config = dict(
    d_expert=64,
    routed_scale=1.0,
    balance_loss=0.00258,
    balance_bias=True,
    rope_fraction=1.0,
    optimizer='soap_variant',
    lr_head=0.0109,
    decay_fraction=0.824,
    train_tokens=321200000,
)
Below are experts of layer 11 (counted from 0) of a mixture-of-experts language model. Rows are named router (the router's row for the expert) and show model dimensions 0-159. Each number is 128 + 32 x the weight over its row's rms, rounded and kept within 0 to 255. Numbers have three digits each.
Before each expert's rows: "mostly gets" lists some tokens that are sent to it at least half of the time. This comes from a sample of Wikipedia text that the model never trained on.

# expert 9
mostly gets: " new", " film", " work", " play", " design", " show"
router:121144122128136082134135118144159138117090079138163085123178096098088121189141145154127147108129071148174108110179075146130120154119128137138071098136143192148155089123176067131079092124144175156118144108110173159110145109129190166112103177073105121146202149135110162160132135106127156103157115091128126125099155163140140081162078119172117081124124126072126100136126127130146129078139067080169073102121155114166159111162071152139164142170138154148141130174166083131117078128109000

# expert 4
mostly gets: " in", " con", " at", " In", " ex", " on"
router:164138121124221156149137096131111172159112150105089131099115136161124170133103076108128142156143141105118150087098170123130100131122114094146147118111096100148224108124104171119140113150131161162173103178113190092153098114120132142099169123120115146131061049107183135040154162103125132181097121101191155088154116140125133127126134162138088138130103149128169151106110186120097141071089110145168110121136154137077219133145128131094130176101193147107141060169128113033159106148122116

# expert 13
mostly gets: "J", " Z", "ñ", " Iran", "ç", "Q"
router:168125162093126109126137138165162109143103127129091124146143094148132045125184101131147179152164153091134112150171164129096150117146161097077076076131090175146113139114117077164125137147134075142135076133086168122076079095120107133198116117191149119118100079151121155205124140120125187070148163149083130154134154134126151162132174137132135117103123120122046122165106066104144093145179127096047107170172147123206115155081128147178069140167084189130144156114135133121112137135117170

# expert 26
mostly gets: " Born", "Personal", "→", "​", "History", "ography"
router:082163130082110170111174176098134112107156136179146129117126121115170132154118194111163119074144147063139182132131127161044148097146143136077104147168138121096148103082118100134156066096115153085114114142114071125135154102162137079091160141112127159082168142155114124122122085103220138094131193074074120084127200105136109117145152087127141124136109076097087174182131080119165136102048194106182107133090102088099121128111130106098073149118131138127126129104093123124164118187122125

# expert 18
mostly gets: " such", " known", " made", " people", " role", " population"
router:114234113098104157073145156068123144122116159116155128135182159117108125136116069161102154120120102132130133099079110168126114149137182070060111156090131111145124109087148172088128076055138123182144116044096107161138143141107099194099151157069116100144126110108135101102102134116102123182150150097156099124118122145103163143116116156124129123158124024176091088171137133137154127117120126114157099149125109113092123130194093069127109117094124102199106122109114183150136128134053066

# expert 6
mostly gets: " 4", " 28", " 2024", " 2017", " 2015", " 13"
router:164087138107087150122118126062099134118123126152185154125117089125125123151117099150138139131115157092100113096071123123145147114167133105143077112133146136120146119162156084057137123072133101110088139171180165126097093057080105119188071181180137114179148115133159113157132150149098105084094134151146131111166061109158102122175118177095111172140110114128084139102159095194077137074144134104190088194101130043118142149217124137142122111103100121181138121117122171203142167131152154

# expert 25
mostly gets: " Me", " Je", " Al", " Nor", " Mont", " Or"
router:153115027134119069100118084138072129133108126101099109129073147187140182154074146142130134115071179101174143164142151150145169109088163139077116128100126124126173085139127150131138158208124103109161153164119146146109139102059125138128144131129156087128043131138097125203151186133116122139152051073166157152108104148119073106131114177124078129137165141100084083103159098151078133140171149134120119165166151093116113143151134156108125159148078187187166111134163142121178160135170130

# expert 22
mostly gets: " g", " p", " d", " c", " P", " h"
router:143093187134093167178125092085173155134150148099139139159169141120094093067132129121102115095186115168135153146140121130201096116101130152080121076153099145097113166115096120154064153021138144112109185121182071204127118157108077135121082086114103136111143133102135125143064169133071161140073128112102080140113118128129164110135142126165102130106127143115119114156128112128097105133141123086082079076104161142184183166056079092123151135099143082122077184155143118167128107125160154

# expert 24
mostly gets: " st", " c", " 19", " St", "–19", " (18"
router:118055153096087108163155072149121101171121107157119153125100187110174091107160078150107107129055124128141107138128134105140123078131083109146132103099127102104098122138067183141154143101182088138097106154146101134107159151177132145100095110104048112128093116106185164178140107070079146159128149096099106147118157152091133129139179114144127132100101142135062143156115068157110151092025057113166127207105139150118110122067065074132100096117119126114072108126132092126120146112088150

# expert 23
mostly gets: "),", " has", " was", " but", " would", " when"
router:158151072126109138188113137084144142171149136152186151073095168140084130140133121128144078143174118134169135050128135109129134082142084128143105133153115143158088107141131128132129086117172123191128150087072081106085152107117109145128117147178145208122087098099130099033142089178117131148139167113148150150101122140115144138085141136066167110121150160079145093152142141172159101194136127155166102139127116157126166142152158077139108124170147167020106155093192155193149123164168103

# expert 28
mostly gets: " Gu", "–0", "gu", "±", " Bro", "equ"
router:143060146123171133159102149131094136115099132165138131154098153069126204170115171102094143160090169203078104127139149064107138074147144115153110123118124136078126178108125156072103174142079113062086181155141142081157099156113112147105140132152088093088055145126101125195126127147134097086163102138137163113151142105082077125061149145157099115183084173152112096107117088096116161130168160150112165114122095119104096150107104121141189093117156196150145139168106117196135116093092139

# expert 15
mostly gets: " or", " and", " &", " for", "See", " with"
router:134173120135114116150150157151108107179116135120149155049096063122144117173133113148154101146180138128202126091149063083093149133134105136135099168137124151119061115108118151140118166158117073137184128052135084176204124113166093098156116128126082155085099074143125125085157138220126099144146136110122159073152084060126090100144101167102152147142147123131167111068114102124066085072155133178156149115144108145176144067102134149133163132138103117105097162109103102069088137153140108

# expert 5
mostly gets: " Cup", " Association", " League", " Church", " College", " Service"
router:100130131096132125134086124138171123158105111115128114118189120153175184145077156129167154127086116103074086124057124136163139090125097130114108113120125147149120071108117084112092071145136073106149118104156130206156147109158022093108125127120157079150143119116065087114131145130160154089141153143120118174129163160189127096116111118112153090154093085128146100110172116145096082158063138129179101124191100141151127158114156168177143143166162200154161149124086176147097163209189117

# expert 27
mostly gets: " Sa", " Ka", " Ni", " Ha", " Ca", " Jo"
router:123056139147140112136150114146080120136146151094093134129187147076080098103080147178151170171165121154164105135181171127107205145108097130105141093110101119124148093145168167115101198218145175111101142119101155055138107150114111106152105114150145195110130141097138155217131124169153082117141064109166098098155077164150147173125179077065087141129156131166150130081136158155113138185152134119154131098153097159117123135078133139127103169116127096155152151075098089147135155128125188

# expert 20
mostly gets: "ke", " la", "pe", "ka", "be", "we"
router:103139023143126102155195123103126126074156106177127107100183157122117190076123082155110112132174104107110105156131129149085137155143073077130110134162150074091093150139175050145190106114093129127131158166130186174140162072091123121128120110124175167112069141099119091148121056175154139163105169159122162126121086163113131099114124180103124086116143129104188160173124110104103161125176160118164067135120123139165124107097146159121117163150086141179157085171154154079147132127163121